Weights of a small mixture-of-experts language model, trained from scratch on English Wikipedia: 2 picks a token, 241M tokens.
Below are experts of layer 9 (counted from 0) of a mixture-of-experts language model. Rows are named router (the router's row for the expert), gate (a neuron's input weights, with its number), up (a neuron's input weights, with its number) and show model dimensions 0-159. Each number is 50 + 15 x the weight over its row's rms, rounded and kept within 0 to 99.
Before each expert's rows: "gets" lists some tokens that make up at least twice as much of what it gets as of all text. This comes from a sample of Wikipedia text that the model never trained on. Tokens count by the router's weight.

# expert 30
gets: " and", " he", " or", " that", " which", " He"
router:49 87 41 61 42 68 40 62 30 40 70 47 48 69 75 55 40 26 70 58 65 60 15 75 20 31 70 20 55 56 50 22 65 31 62 37 54 58 48 37 51 66 56 55 21 41 39 64 56 65 43 45 30 43 52 77 54 51 65 40 33 29 56 51 48 46 55 54 47 44 31 67 25 60 37 64 78 64 27 50 44 57 31 45 42 74 46 84 34 50 21 24 00 42 34 47 71 28 44 55 36 69 62 52 24 39 37 66 38 50 32 54 44 59 46 71 52 41 66 53 40 52 38 75 56 55 57 56 36 36 33 54 49 52 61 56 49 49 62 42 42 37 45 44 58 51 69 47 49 43 67 34 40 49 55 42 37 38 62 64
gate0:63 52 70 59 50 47 35 58 45 40 52 51 55 51 59 43 35 48 48 55 66 20 43 51 46 34 23 48 60 18 37 73 33 43 33 38 61 29 49 67 56 68 43 51 50 81 45 66 61 65 61 78 48 77 49 48 56 32 55 54 57 74 52 77 49 50 82 50 62 42 51 30 39 43 30 36 07 42 45 59 34 31 69 53 67 60 78 47 46 44 61 65 52 59 36 66 63 39 59 73 42 59 42 37 46 44 50 40 44 70 69 37 35 38 55 67 38 41 56 31 75 73 60 49 48 60 60 53 48 48 53 85 49 47 56 64 69 54 51 91 55 52 65 45 80 60 17 73 46 28 61 35 39 35 85 69 73 76 27 51
up0:78 52 48 18 20 33 53 30 70 74 46 80 73 59 34 46 27 54 35 44 25 43 51 70 63 76 44 50 35 48 52 41 55 51 64 51 36 33 63 56 77 53 36 61 89 62 75 44 39 22 54 57 73 29 61 44 50 52 35 38 54 47 35 24 35 29 46 57 42 63 32 59 62 49 79 52 65 45 82 18 63 56 36 36 53 31 49 37 70 44 53 49 46 55 46 39 43 63 58 57 40 49 32 42 67 49 60 42 42 57 37 76 63 52 28 70 32 74 59 71 62 19 25 40 48 15 69 41 50 49 74 47 39 52 51 28 49 42 60 56 35 41 66 40 29 28 58 65 54 50 57 46 47 46 44 37 40 39 61 31
gate1:41 73 73 29 51 43 32 61 46 71 56 57 51 49 43 69 42 53 20 42 41 36 47 44 59 47 66 55 47 54 38 48 32 45 63 49 56 48 57 51 75 64 68 41 64 61 46 45 40 31 49 72 78 49 75 31 52 60 59 52 46 51 48 54 67 26 45 29 14 43 33 53 63 59 53 50 59 57 52 43 36 34 92 64 54 51 39 56 59 35 65 54 45 42 65 16 49 54 37 80 61 48 24 35 19 33 36 46 51 44 63 52 64 36 80 36 42 84 55 16 61 59 45 68 13 52 61 31 36 66 27 47 56 75 63 34 39 60 47 38 45 21 48 54 31 77 73 40 26 41 62 71 43 70 54 71 47 33 44 71
up1:58 46 41 57 28 58 87 49 29 95 43 60 51 51 29 48 58 53 68 52 79 77 51 35 51 55 63 55 59 49 54 51 53 79 45 43 40 28 43 18 52 34 40 53 63 31 57 70 57 40 65 47 31 16 40 34 42 75 58 45 47 52 55 46 54 48 84 50 60 42 78 64 67 52 49 26 41 62 61 74 60 43 28 48 50 74 62 44 45 47 46 55 66 57 46 67 48 43 53 49 72 53 79 26 97 60 71 49 70 52 47 54 40 41 57 63 27 22 51 62 51 47 68 56 60 37 37 30 44 13 23 77 55 28 45 59 55 56 60 41 34 77 34 27 43 60 54 44 55 33 59 49 73 64 50 62 52 48 46 48
gate2:34 41 51 58 58 84 39 50 74 56 70 49 41 34 53 51 70 42 36 46 59 60 50 65 55 46 49 67 51 21 38 45 59 39 54 49 70 61 62 63 46 64 66 66 49 26 50 26 47 55 45 85 48 39 22 52 62 69 74 60 46 36 66 47 66 14 28 23 56 29 46 40 38 68 43 28 09 44 26 52 25 49 42 43 56 50 37 57 50 53 39 23 33 31 65 28 26 63 42 31 30 47 57 52 50 55 43 53 37 34 51 26 33 41 73 44 50 65 40 49 78 61 44 44 17 46 63 78 56 83 36 53 38 70 52 27 43 39 44 40 50 33 57 53 48 69 40 22 62 57 44 40 79 22 48 54 39 66 43 45
up2:12 54 40 58 43 44 40 62 51 53 51 43 45 29 53 56 57 35 14 12 58 62 47 59 65 48 73 44 52 46 64 29 58 53 51 45 28 51 61 47 21 51 46 49 48 43 74 62 55 37 45 75 57 63 45 55 71 59 58 51 81 36 58 58 60 24 36 10 50 31 58 26 45 57 31 24 32 72 28 50 25 38 50 66 49 54 56 55 22 36 45 45 39 52 35 35 32 34 56 23 34 35 50 13 73 53 31 41 44 61 63 41 43 27 58 62 68 62 50 55 66 49 68 30 43 42 52 46 44 38 61 55 57 34 21 21 52 40 69 30 68 37 54 33 63 54 61 55 35 33 76 22 54 37 68 36 58 53 51 20
gate3:28 47 49 42 39 77 77 61 40 69 51 55 45 47 66 65 50 53 55 24 63 63 59 60 74 57 53 62 59 71 63 54 51 28 61 63 12 64 87 45 72 36 41 67 45 51 62 45 46 42 62 82 65 32 11 50 80 54 49 50 34 45 41 76 57 15 62 49 46 60 41 41 58 21 45 58 76 48 34 51 64 41 35 27 44 50 34 33 28 28 48 36 35 36 56 28 35 50 58 20 49 63 52 61 71 43 40 52 38 63 53 17 42 34 29 40 57 49 72 63 43 61 42 62 63 39 68 40 51 59 64 70 52 20 33 50 30 39 68 42 48 56 73 40 44 42 56 50 31 53 48 13 28 57 59 46 64 55 44 44
up3:63 23 48 44 52 30 52 24 61 53 40 58 38 40 35 22 33 37 63 83 37 39 60 42 28 60 44 51 37 52 36 52 38 79 55 63 76 34 38 54 54 45 53 56 42 61 69 41 50 54 49 22 56 66 61 46 30 49 56 53 58 32 59 60 49 74 25 65 20 41 22 73 42 84 34 28 37 52 41 30 56 48 38 89 21 59 48 30 65 61 78 71 55 29 45 47 52 47 68 53 55 42 50 36 55 61 66 41 53 56 38 72 31 62 60 31 42 31 36 51 62 35 51 35 53 28 40 33 35 60 30 45 30 68 26 50 46 66 57 64 61 72 40 67 50 55 27 66 69 38 24 76 73 59 68 41 60 34 38 48
gate4:33 38 40 62 50 56 26 54 38 35 51 47 19 35 42 41 35 40 47 48 45 51 33 52 69 20 45 50 54 49 38 46 64 59 51 50 48 40 29 69 83 47 33 57 60 22 59 66 22 63 47 48 49 67 67 49 44 64 47 55 52 49 53 32 50 22 77 68 42 41 53 37 52 52 40 44 62 50 55 29 57 50 52 77 77 40 33 57 51 36 43 41 49 53 42 49 56 30 28 29 60 57 57 39 80 76 39 51 40 36 42 66 57 64 49 13 39 76 73 80 42 40 47 48 03 76 68 62 42 31 39 56 73 73 29 60 54 36 63 43 47 19 61 54 60 20 18 58 36 55 67 45 61 86 45 49 59 58 61 47
up4:42 54 36 30 38 53 43 29 44 49 39 40 85 72 50 68 59 43 72 64 55 40 72 40 51 85 83 36 72 48 44 51 49 36 57 56 52 49 65 63 43 66 43 29 53 67 54 30 73 43 57 59 59 28 34 50 64 54 47 61 56 73 84 36 30 77 30 50 65 56 50 79 59 49 57 61 10 54 77 58 39 60 63 41 33 63 47 60 40 71 65 51 51 61 66 60 59 59 67 30 42 33 56 53 40 74 57 75 42 38 35 59 36 31 22 62 48 27 42 59 43 54 49 49 50 26 40 33 64 50 58 23 24 48 50 70 75 36 27 69 55 53 52 57 40 75 76 29 65 45 37 85 28 42 49 46 46 53 56 55
gate5:31 70 74 22 69 59 30 46 72 38 44 41 46 52 37 58 51 51 31 52 57 51 47 57 34 49 71 76 67 35 68 28 59 76 61 57 42 33 83 61 37 42 43 29 21 64 53 52 54 39 39 65 43 55 16 49 45 41 65 63 29 66 23 43 48 51 55 46 41 72 52 43 33 53 33 44 49 82 82 50 56 46 08 52 54 56 36 52 60 54 71 76 45 44 78 23 67 61 66 58 44 52 81 81 41 77 53 46 55 37 37 49 44 41 48 25 41 56 54 53 74 51 52 36 93 64 51 51 54 53 54 38 55 50 68 47 58 76 41 45 54 62 25 46 49 53 36 43 24 57 33 57 80 46 73 45 39 45 41 51
up5:54 37 45 65 65 26 47 46 39 53 50 59 38 50 59 47 46 34 64 73 61 38 68 38 62 40 53 42 72 70 66 43 34 57 58 60 40 35 57 31 39 36 22 29 70 26 49 34 38 58 51 52 58 57 24 41 25 33 38 71 44 67 39 65 12 29 64 64 53 80 76 59 78 36 56 60 43 56 41 76 15 51 46 41 45 51 22 38 38 50 53 53 59 55 46 67 45 77 66 62 55 41 58 37 09 77 40 44 66 51 87 60 69 46 70 50 57 78 72 28 53 41 29 30 55 51 28 22 74 78 53 66 37 49 58 27 30 47 73 41 56 63 49 44 63 53 42 53 38 49 43 50 47 53 47 42 35 44 38 54
gate6:52 48 27 49 45 42 49 54 76 57 22 40 49 40 56 68 65 30 44 48 51 32 36 10 58 38 30 37 41 68 36 51 71 58 26 43 41 37 48 18 19 46 67 40 58 42 41 42 49 64 55 70 34 43 48 43 47 52 61 13 53 40 65 66 43 49 48 62 50 73 59 56 56 50 61 67 38 41 65 59 51 17 72 67 74 55 50 49 47 45 77 40 62 55 33 85 63 68 48 47 44 58 48 36 47 70 71 63 34 50 46 51 55 41 56 70 30 66 74 33 47 30 67 51 57 41 59 11 66 52 43 64 29 58 52 39 61 40 71 48 17 70 69 60 60 48 12 80 55 50 53 72 55 53 50 31 54 42 90 57
up6:56 56 53 54 40 51 51 44 72 73 35 22 52 72 46 50 74 46 32 47 60 32 35 24 54 56 33 35 45 60 49 60 64 47 27 24 25 32 60 43 04 48 63 50 70 45 41 40 50 56 41 26 34 31 60 66 41 46 79 29 39 43 59 53 38 34 57 55 61 50 58 40 52 70 48 62 53 31 79 61 34 48 85 53 88 48 45 43 48 59 69 42 52 45 44 73 49 60 46 80 60 33 71 35 65 47 50 46 27 48 46 76 65 32 57 60 36 74 40 54 46 48 65 31 74 58 66 34 72 58 51 49 20 71 82 43 71 59 69 62 33 64 57 71 61 50 48 74 63 64 56 31 60 51 62 42 55 48 80 59

# expert 13
gets: " a", " first", " one", " two", " A", " this"
router:27 44 75 48 44 66 60 74 79 56 34 39 48 50 81 60 69 60 48 38 67 29 46 58 49 56 39 44 56 65 35 60 80 51 42 38 61 38 34 68 47 62 56 71 60 52 40 53 53 23 47 70 62 86 30 12 59 33 67 41 54 27 63 42 44 34 60 68 40 50 54 47 54 48 47 83 89 49 40 27 47 72 32 46 68 65 63 84 36 59 28 43 64 50 61 55 27 61 65 57 77 40 71 47 51 44 51 37 35 61 58 64 54 53 62 53 41 49 58 49 64 64 49 57 50 83 42 41 37 47 61 75 55 61 56 14 61 37 40 53 52 69 59 38 38 61 43 47 59 33 51 59 40 75 79 39 36 54 30 83
gate0:48 39 49 37 71 51 55 62 56 33 46 36 72 62 51 33 35 31 54 30 56 42 39 50 35 62 67 78 48 35 18 74 40 55 60 55 83 45 37 63 47 29 63 60 39 61 47 20 32 34 69 42 23 30 37 48 46 16 60 31 57 13 42 65 40 27 25 74 55 31 54 67 51 59 35 40 39 54 61 32 37 52 39 42 59 49 15 52 52 52 35 55 61 46 78 67 55 76 49 67 29 44 63 49 34 62 44 67 34 28 44 28 46 37 43 46 36 72 62 50 49 58 57 55 43 53 49 53 56 63 66 20 63 58 68 52 71 35 40 38 10 38 67 40 47 69 44 79 58 65 46 50 69 67 48 61 51 61 24 32
up0:28 30 38 70 69 27 81 66 75 52 58 70 34 73 49 54 54 50 36 35 43 86 63 48 33 31 31 41 37 47 17 27 54 53 36 55 52 45 13 67 72 46 45 27 43 61 32 25 50 29 36 48 47 43 51 41 74 52 35 54 47 57 24 61 72 60 79 39 49 49 62 39 54 52 56 75 83 47 46 50 47 43 35 70 66 52 69 42 44 70 67 25 63 37 43 57 61 31 57 67 46 70 42 45 51 17 54 57 46 55 35 41 57 36 52 61 56 47 47 67 58 46 67 54 52 47 50 37 29 32 57 52 56 70 61 43 34 42 43 62 21 99 57 57 40 61 41 46 45 40 36 49 37 45 54 11 69 42 56 49
gate1:34 74 58 73 75 61 35 72 56 69 63 54 38 49 34 67 42 56 64 42 44 63 56 60 61 45 64 66 62 34 32 69 32 56 57 46 64 51 42 64 35 73 54 33 53 50 64 49 28 65 67 50 61 53 57 72 67 37 63 32 80 30 15 89 53 53 48 52 91 66 27 42 47 42 41 52 38 38 43 23 51 33 55 45 62 59 76 57 48 42 54 41 68 53 60 43 72 68 47 63 53 44 38 31 51 26 41 44 13 50 70 69 68 62 28 17 30 47 70 46 41 66 66 25 39 59 53 56 42 18 28 58 60 61 47 45 74 54 61 42 73 55 77 49 44 59 41 61 62 30 69 45 38 63 52 53 75 38 50 48
up1:75 28 55 47 37 41 65 43 30 42 30 36 46 34 52 29 44 58 48 54 63 30 41 55 55 69 50 82 41 42 67 36 88 45 59 68 44 30 37 65 75 40 21 62 27 58 42 60 84 53 50 54 46 58 41 43 43 51 35 48 46 56 29 43 27 63 76 32 41 49 37 47 33 40 59 61 60 61 44 39 66 63 48 42 44 35 07 46 49 26 62 85 51 71 33 37 46 45 56 76 46 39 45 55 22 71 50 73 26 86 40 32 49 62 43 53 51 48 51 45 71 43 42 44 55 50 58 48 47 48 68 56 23 43 67 29 39 53 31 52 88 25 49 54 54 36 47 32 38 51 38 59 75 75 50 18 58 41 61 61
gate2:52 73 51 21 50 42 69 43 60 56 48 52 65 59 54 43 36 39 62 49 62 56 57 39 36 54 76 64 51 52 56 55 32 54 56 49 42 45 60 58 50 56 65 29 57 51 42 52 54 67 79 48 42 35 47 58 47 51 73 52 24 76 41 67 61 39 48 46 40 39 31 21 37 39 56 11 34 65 82 27 58 40 82 65 61 08 34 31 92 48 09 45 41 63 31 52 64 46 29 59 65 52 52 74 80 74 46 73 28 47 52 61 39 60 35 39 66 47 45 36 50 46 33 47 80 53 52 69 30 50 62 31 55 42 35 57 82 70 54 53 60 50 55 34 47 46 55 71 44 46 43 55 73 37 53 31 50 31 72 71
up2:73 78 44 34 46 35 65 38 52 55 55 34 35 72 40 53 37 57 51 56 63 54 58 53 32 59 56 76 32 62 53 38 43 53 38 64 63 19 64 72 64 40 47 71 67 47 14 37 70 54 48 49 21 39 40 44 30 43 63 36 76 59 56 35 68 63 48 54 69 47 44 33 76 66 83 35 36 42 47 63 72 36 56 42 54 24 61 47 77 45 59 30 62 21 26 54 82 54 18 45 58 31 53 65 71 75 48 47 36 45 71 64 52 62 64 33 38 46 72 32 48 35 52 53 63 60 32 39 58 36 33 31 18 41 66 44 48 26 52 50 57 47 51 47 50 59 52 57 50 43 75 22 77 29 61 68 46 42 65 30
gate3:70 46 49 57 54 54 56 55 44 31 68 04 77 49 38 58 33 60 20 72 37 87 57 38 51 38 48 42 20 54 63 51 63 61 36 51 49 69 66 68 45 48 58 68 74 61 56 31 72 61 65 71 31 55 57 42 61 44 48 30 30 29 62 52 52 56 49 60 41 61 64 35 43 24 47 39 32 57 54 64 51 28 78 41 47 30 53 28 61 48 76 61 37 58 43 36 65 58 43 63 64 29 80 30 57 59 65 64 53 45 58 56 63 42 41 58 42 53 51 62 67 49 86 48 31 53 65 62 60 31 57 42 45 73 58 47 69 55 46 15 64 76 48 80 34 48 76 43 16 39 71 45 30 49 51 60 29 63 46 67
up3:58 61 61 94 19 62 58 33 71 47 73 55 65 42 64 64 54 53 61 46 50 75 54 49 38 50 59 68 50 69 72 48 67 54 42 77 51 57 66 28 49 57 45 57 52 46 58 49 59 68 74 07 57 49 43 69 56 66 35 78 53 58 17 38 54 20 50 41 43 31 42 39 68 56 59 46 76 14 67 65 57 58 35 27 78 48 58 34 49 41 29 49 33 54 43 50 81 47 54 68 38 41 32 60 57 24 37 37 53 34 71 64 27 47 23 35 45 65 70 50 57 37 37 45 67 78 44 31 53 60 50 55 62 58 43 53 36 26 44 70 64 49 51 40 23 70 57 41 41 67 39 68 75 64 47 34 58 44 49 55
gate4:45 50 58 47 42 63 42 54 52 68 67 60 35 67 36 32 27 35 60 42 37 62 39 26 69 75 52 55 61 46 40 54 61 37 22 62 45 64 42 61 69 33 67 67 48 62 71 30 68 44 56 34 39 18 92 43 44 71 64 59 58 30 31 53 55 44 62 51 18 76 63 58 36 38 46 63 39 58 43 68 74 53 70 40 67 56 67 57 66 63 58 57 62 49 42 53 86 47 68 73 09 25 45 32 52 48 36 49 48 39 94 62 32 46 34 66 40 42 28 59 60 28 49 43 41 49 35 33 23 33 54 60 60 44 61 43 56 57 44 70 46 52 56 34 33 41 67 26 20 58 48 42 70 64 54 28 56 56 46 65
up4:48 47 64 65 42 68 55 57 66 44 25 15 43 15 52 57 58 73 45 65 12 76 51 36 71 58 22 62 42 43 26 44 49 67 49 96 46 66 61 58 56 36 46 59 14 41 27 38 36 52 61 41 49 38 40 45 63 30 59 54 53 47 59 34 31 41 17 37 39 39 57 47 40 42 32 73 61 67 23 59 34 34 37 77 51 48 41 37 47 51 59 49 36 22 72 50 42 54 40 46 52 44 31 43 29 43 37 26 50 44 46 24 51 55 45 47 21 40 63 63 56 47 34 50 36 53 52 44 43 48 70 39 45 58 53 56 58 53 77 24 49 07 36 55 49 33 64 62 50 42 61 48 44 63 32 20 34 43 50 24
gate5:40 56 54 63 62 64 47 32 74 47 54 20 62 38 52 54 64 38 52 22 40 53 57 32 51 17 48 60 35 39 46 63 28 20 73 34 40 67 46 60 51 53 44 63 63 46 56 36 64 61 43 31 20 51 45 50 49 36 70 70 34 42 29 54 38 50 50 63 54 30 54 34 65 51 79 27 42 33 33 46 61 22 46 47 89 37 58 27 56 38 59 55 34 37 33 69 51 77 59 17 52 40 78 38 26 51 53 24 54 36 43 41 44 58 37 62 08 57 39 80 44 47 44 65 16 61 44 55 57 58 43 23 47 48 73 43 41 31 58 40 41 51 30 35 73 34 28 58 57 58 56 19 61 46 47 54 45 45 53 62
up5:46 62 59 72 59 49 56 34 34 37 74 36 65 36 46 50 56 61 29 57 55 38 53 54 55 61 64 39 61 14 52 51 73 66 67 88 59 56 61 32 60 51 59 49 41 60 37 54 66 29 64 28 55 69 63 66 33 64 41 44 56 52 57 33 43 34 34 69 44 51 60 50 44 60 55 69 70 44 56 52 38 83 34 37 55 55 56 51 49 49 25 54 47 73 31 73 48 23 61 56 80 50 54 53 85 07 48 74 48 33 28 28 54 56 42 75 60 52 48 47 61 28 63 63 67 35 47 63 47 07 67 55 19 67 49 51 44 59 56 35 65 34 69 47 60 52 77 44 24 24 51 43 53 50 25 57 65 36 41 76
gate6:52 41 45 38 59 52 50 48 90 52 59 55 47 38 35 35 50 72 64 80 31 36 64 59 36 53 58 41 43 28 46 35 43 57 44 40 27 69 60 41 35 34 88 35 67 60 50 31 57 53 52 50 51 31 37 41 36 60 46 39 66 61 59 63 56 42 54 59 51 57 34 51 67 73 41 28 19 50 23 44 28 63 66 58 43 24 42 32 54 71 49 13 52 72 57 46 88 71 80 55 38 32 34 68 62 48 49 25 67 16 50 58 41 57 58 39 48 53 41 45 67 61 51 26 44 61 62 56 44 52 50 37 38 60 27 48 65 68 52 51 45 67 77 49 56 56 52 75 44 56 63 65 45 43 01 75 71 42 59 24
up6:72 44 49 58 50 54 42 32 64 43 35 59 25 23 59 52 66 53 19 24 41 36 51 44 71 40 33 66 27 54 44 59 38 14 65 73 49 56 41 41 63 61 42 38 52 59 59 66 29 48 75 56 33 40 55 43 46 43 56 45 49 47 42 40 60 73 43 60 39 52 58 37 72 57 54 20 53 36 18 59 74 38 45 46 48 68 71 53 48 59 60 49 40 34 70 59 42 15 80 52 37 59 63 49 64 44 38 65 06 57 51 47 69 45 45 54 21 40 41 78 25 48 58 55 62 45 77 43 83 56 25 38 67 39 61 80 64 74 38 68 62 42 17 39 32 52 63 53 69 66 57 67 45 58 45 46 61 58 43 30

# expert 40
gets: " |", "|", "-", ":", "=", ";"
router:52 51 41 62 54 65 33 37 56 59 48 52 55 40 44 39 60 59 39 33 76 28 80 15 62 87 35 40 52 47 40 51 80 56 68 59 26 39 42 25 46 58 27 39 24 66 69 57 69 45 46 41 48 30 65 42 47 42 29 56 28 54 52 40 53 40 63 43 62 56 35 51 31 68 48 63 61 79 38 51 64 76 39 34 54 75 90 71 80 52 49 39 59 59 65 30 65 32 57 71 39 39 28 20 41 49 52 39 70 36 29 54 30 21 61 20 49 61 25 72 39 42 36 58 43 36 19 69 65 38 40 55 61 65 56 30 54 59 42 46 54 64 49 52 49 37 38 34 40 60 60 69 54 65 31 60 59 41 49 54
gate0:55 46 34 51 60 64 41 57 64 43 60 48 43 52 70 40 75 45 68 64 33 37 28 60 51 48 55 52 25 61 52 79 65 36 51 72 35 74 67 53 48 63 49 69 55 32 54 47 44 73 38 63 14 76 53 45 47 64 67 66 41 37 21 75 23 51 45 40 73 32 65 55 59 34 56 33 33 17 52 32 11 36 38 65 48 41 41 46 52 38 41 59 37 64 27 63 52 64 61 66 38 51 19 55 49 32 54 36 55 40 66 52 56 30 53 64 40 74 66 53 61 46 39 58 43 67 83 29 53 56 52 63 26 75 74 59 46 32 63 57 64 56 65 62 73 61 45 86 58 73 54 18 45 43 50 43 58 62 81 51
up0:50 54 48 43 41 68 38 67 33 47 45 64 68 59 36 34 42 39 78 50 69 48 53 75 59 65 33 88 35 47 45 59 53 45 44 78 64 59 37 40 68 51 58 58 46 36 24 60 62 78 48 55 62 65 43 57 25 76 62 59 08 42 46 27 52 77 74 44 67 51 43 37 49 40 49 47 41 46 18 47 53 46 60 57 52 64 33 46 69 60 48 40 14 61 49 43 20 56 68 68 53 53 46 49 42 36 52 71 53 29 39 54 67 39 86 55 52 44 57 68 16 76 41 32 63 41 40 62 61 34 45 33 53 28 77 85 46 37 63 35 69 65 57 53 22 33 54 38 35 43 57 32 34 44 36 53 27 58 51 32
gate1:61 54 69 59 61 51 31 48 73 35 68 58 39 35 46 54 40 44 60 57 59 65 50 23 49 31 47 40 32 39 55 41 43 52 34 79 48 33 50 64 53 41 07 57 77 27 23 52 46 43 52 57 52 41 38 48 63 82 28 47 49 53 85 68 39 73 37 74 54 56 72 59 58 44 33 46 37 71 75 11 84 63 44 38 67 61 47 33 63 48 48 51 31 74 39 60 70 57 47 44 47 50 41 24 31 36 74 51 48 52 53 49 56 73 37 53 59 65 50 56 37 25 27 65 49 47 76 49 58 49 35 34 40 34 59 91 28 52 60 52 58 74 35 53 63 48 32 55 29 47 42 29 63 49 41 19 57 45 25 62
up1:55 34 23 59 50 29 44 50 42 54 53 41 62 47 34 38 76 53 59 45 57 40 25 62 47 39 49 04 50 38 54 34 57 63 69 58 59 32 21 50 41 57 53 76 32 39 56 71 38 61 31 52 66 62 18 80 47 59 31 37 72 37 55 61 68 30 34 26 46 56 62 62 43 43 36 51 52 54 56 59 40 30 11 67 53 78 41 41 45 91 65 11 35 35 56 26 59 60 48 51 56 49 58 48 53 43 47 51 57 75 49 53 40 75 67 39 80 34 46 56 40 56 18 41 26 63 82 55 53 69 37 40 50 45 40 31 54 47 53 44 36 63 49 75 38 65 69 59 55 67 69 56 32 50 43 47 48 25 57 37
gate2:13 20 69 57 49 53 49 52 39 46 43 78 43 58 54 55 44 31 71 44 52 53 61 31 56 37 27 58 60 22 73 53 38 40 54 55 36 38 46 49 54 52 35 56 62 44 37 50 70 46 74 24 28 51 50 47 50 44 51 67 26 43 62 39 49 62 57 56 85 89 84 77 38 55 33 34 36 68 63 48 39 35 70 59 44 59 50 47 42 53 52 54 49 44 27 56 31 53 40 64 31 35 49 58 37 33 44 57 41 43 68 38 63 26 43 80 73 50 29 32 35 50 45 74 47 42 43 38 33 52 49 95 30 54 60 75 54 41 70 42 21 50 35 19 44 72 82 52 54 49 50 21 61 59 35 47 46 29 39 46
up2:00 52 57 70 63 42 25 48 32 25 52 38 55 33 17 25 69 52 59 28 67 46 63 42 24 55 49 28 38 18 34 48 61 40 54 64 41 39 60 70 39 53 33 56 38 54 54 77 60 56 52 40 51 69 46 33 54 48 39 71 64 43 40 57 37 64 74 87 41 65 75 49 42 56 51 64 12 53 53 52 49 30 41 27 57 52 56 45 41 42 47 56 50 43 38 74 48 41 55 40 55 48 37 58 52 30 42 38 67 40 66 70 60 53 52 59 54 49 49 21 34 54 59 77 62 62 35 27 46 45 79 61 60 55 59 55 34 55 50 45 48 61 63 48 71 78 63 51 46 58 67 35 40 43 48 73 60 24 20 17
gate3:93 52 27 53 57 49 44 39 47 60 27 36 37 44 17 72 43 60 63 32 44 55 57 72 26 52 68 32 77 43 34 37 28 33 60 39 32 46 17 59 42 43 49 49 50 25 75 32 28 60 24 41 31 40 37 39 81 20 42 41 44 39 23 68 60 43 24 45 47 24 43 31 48 72 30 58 60 67 52 64 48 63 31 50 82 35 47 62 66 48 35 58 37 34 58 34 52 62 35 59 33 18 46 60 67 40 46 36 40 87 51 34 68 66 47 56 38 53 28 60 52 37 40 43 50 53 40 52 70 25 32 55 45 55 69 55 51 36 33 46 53 51 75 56 43 60 57 51 50 55 39 59 66 52 65 61 42 25 46 51
up3:47 25 62 52 56 57 31 42 45 47 46 44 61 33 44 57 73 20 60 62 58 55 39 46 10 38 14 54 44 54 53 42 60 51 57 28 26 33 59 56 55 27 19 54 37 43 59 26 56 46 27 69 60 70 74 49 73 53 44 63 52 67 31 37 49 27 41 37 39 47 28 42 30 34 59 28 64 71 59 30 78 48 43 64 80 39 59 48 58 63 46 54 86 55 20 42 43 53 49 46 35 35 46 58 42 47 48 55 53 75 53 52 63 59 43 37 32 56 61 48 65 46 43 68 12 39 35 65 73 54 41 54 58 26 56 22 39 70 65 30 40 36 32 48 81 63 58 44 45 28 40 45 35 29 57 24 53 67 48 74
gate4:62 69 67 51 65 46 43 65 44 30 54 36 57 53 46 42 26 44 46 35 56 74 48 64 42 36 52 58 24 41 37 63 77 43 39 35 77 24 28 89 66 77 38 82 46 40 61 56 44 58 42 57 45 47 55 36 41 55 66 70 44 36 33 47 47 50 31 36 40 51 13 55 39 45 38 52 34 57 81 97 32 72 51 43 57 46 42 42 34 60 49 49 69 59 21 45 46 81 51 66 40 41 37 58 54 62 35 78 25 30 41 68 48 74 52 71 67 70 58 30 57 69 69 41 54 62 45 55 43 50 74 63 36 63 43 43 65 69 60 38 36 40 66 46 41 36 59 68 38 50 42 53 25 73 66 41 36 68 34 66
up4:48 43 56 53 50 67 48 38 56 62 44 77 68 34 33 56 38 38 54 23 54 30 65 63 74 60 79 44 67 76 47 32 33 47 29 62 34 51 52 36 56 45 40 18 77 37 67 53 50 56 59 47 61 68 43 31 44 34 33 30 52 60 62 73 51 12 49 41 60 87 61 40 79 55 62 29 75 47 37 66 61 47 65 53 37 62 34 35 39 63 51 64 40 71 61 73 76 52 48 53 61 73 40 75 30 40 62 58 57 50 28 51 52 49 66 48 38 25 18 39 52 52 73 47 21 26 57 82 60 74 48 41 64 35 79 43 47 43 46 59 43 41 52 56 64 41 84 41 57 54 49 44 47 66 60 33 28 58 37 54
gate5:61 51 61 50 60 74 61 38 51 78 62 36 34 10 49 26 45 34 61 35 47 66 59 52 68 57 29 61 54 70 64 42 28 26 35 43 55 46 17 17 15 58 77 46 36 35 71 44 31 41 68 57 53 54 53 37 59 33 30 48 57 48 45 54 38 68 57 56 38 59 35 42 31 62 53 67 74 21 52 24 59 62 46 37 62 65 43 41 52 55 72 70 58 38 50 38 44 57 56 62 39 47 36 38 38 66 29 40 51 75 55 38 68 32 10 51 33 61 71 25 24 65 40 59 47 47 48 36 37 51 46 43 52 56 44 70 33 43 46 37 39 53 16 40 58 74 35 84 43 77 63 46 25 53 44 65 48 41 59 48
up5:57 79 63 52 42 48 36 53 64 25 67 63 50 68 44 65 61 95 30 85 39 53 48 53 33 52 75 42 45 46 39 74 43 42 43 46 44 28 75 55 48 44 63 68 66 54 43 33 57 50 46 52 50 67 77 44 33 45 35 73 48 37 56 26 71 59 43 67 53 61 52 39 45 76 60 32 24 61 65 62 36 47 37 63 54 54 44 60 31 29 30 38 57 36 55 62 54 48 51 42 20 23 47 59 47 65 52 55 54 69 54 50 73 67 78 51 41 37 67 94 48 51 71 48 74 45 71 64 14 43 24 45 51 42 36 34 24 57 72 39 54 32 59 40 43 57 23 32 25 46 50 67 40 36 49 36 70 56 45 66
gate6:40 55 50 35 61 57 59 53 67 53 58 47 46 37 49 63 41 49 45 75 60 36 39 54 37 41 51 30 35 33 65 58 58 31 48 69 61 42 29 45 54 86 80 62 53 75 65 65 76 55 37 53 47 69 20 47 48 21 53 43 57 56 60 68 56 83 49 39 10 57 37 63 42 50 61 43 28 23 73 64 76 35 48 65 44 33 51 41 12 50 59 58 63 26 43 36 61 47 47 23 51 58 60 33 77 33 43 65 51 45 18 35 70 46 58 46 82 58 34 63 40 33 66 63 45 39 59 54 56 41 55 28 52 32 51 71 63 32 52 80 68 22 49 28 44 24 45 47 53 56 55 62 74 50 82 43 47 46 39 54
up6:49 44 60 48 58 30 54 79 56 64 50 47 85 47 58 31 82 55 41 43 51 54 74 64 63 46 36 58 40 85 92 31 46 56 60 80 38 52 61 50 49 48 65 58 58 41 44 20 56 49 47 45 40 67 59 37 35 48 42 38 56 38 44 37 57 52 46 50 53 48 42 61 59 39 59 32 68 58 19 39 63 44 24 51 56 52 29 51 31 67 34 20 63 38 33 35 71 39 43 47 76 56 48 58 40 56 72 67 60 47 46 41 45 58 67 60 50 51 43 77 41 47 61 57 67 33 30 53 51 64 66 63 77 61 53 64 71 02 60 57 22 62 47 40 64 39 09 45 46 11 47 69 63 52 49 55 70 62 26 33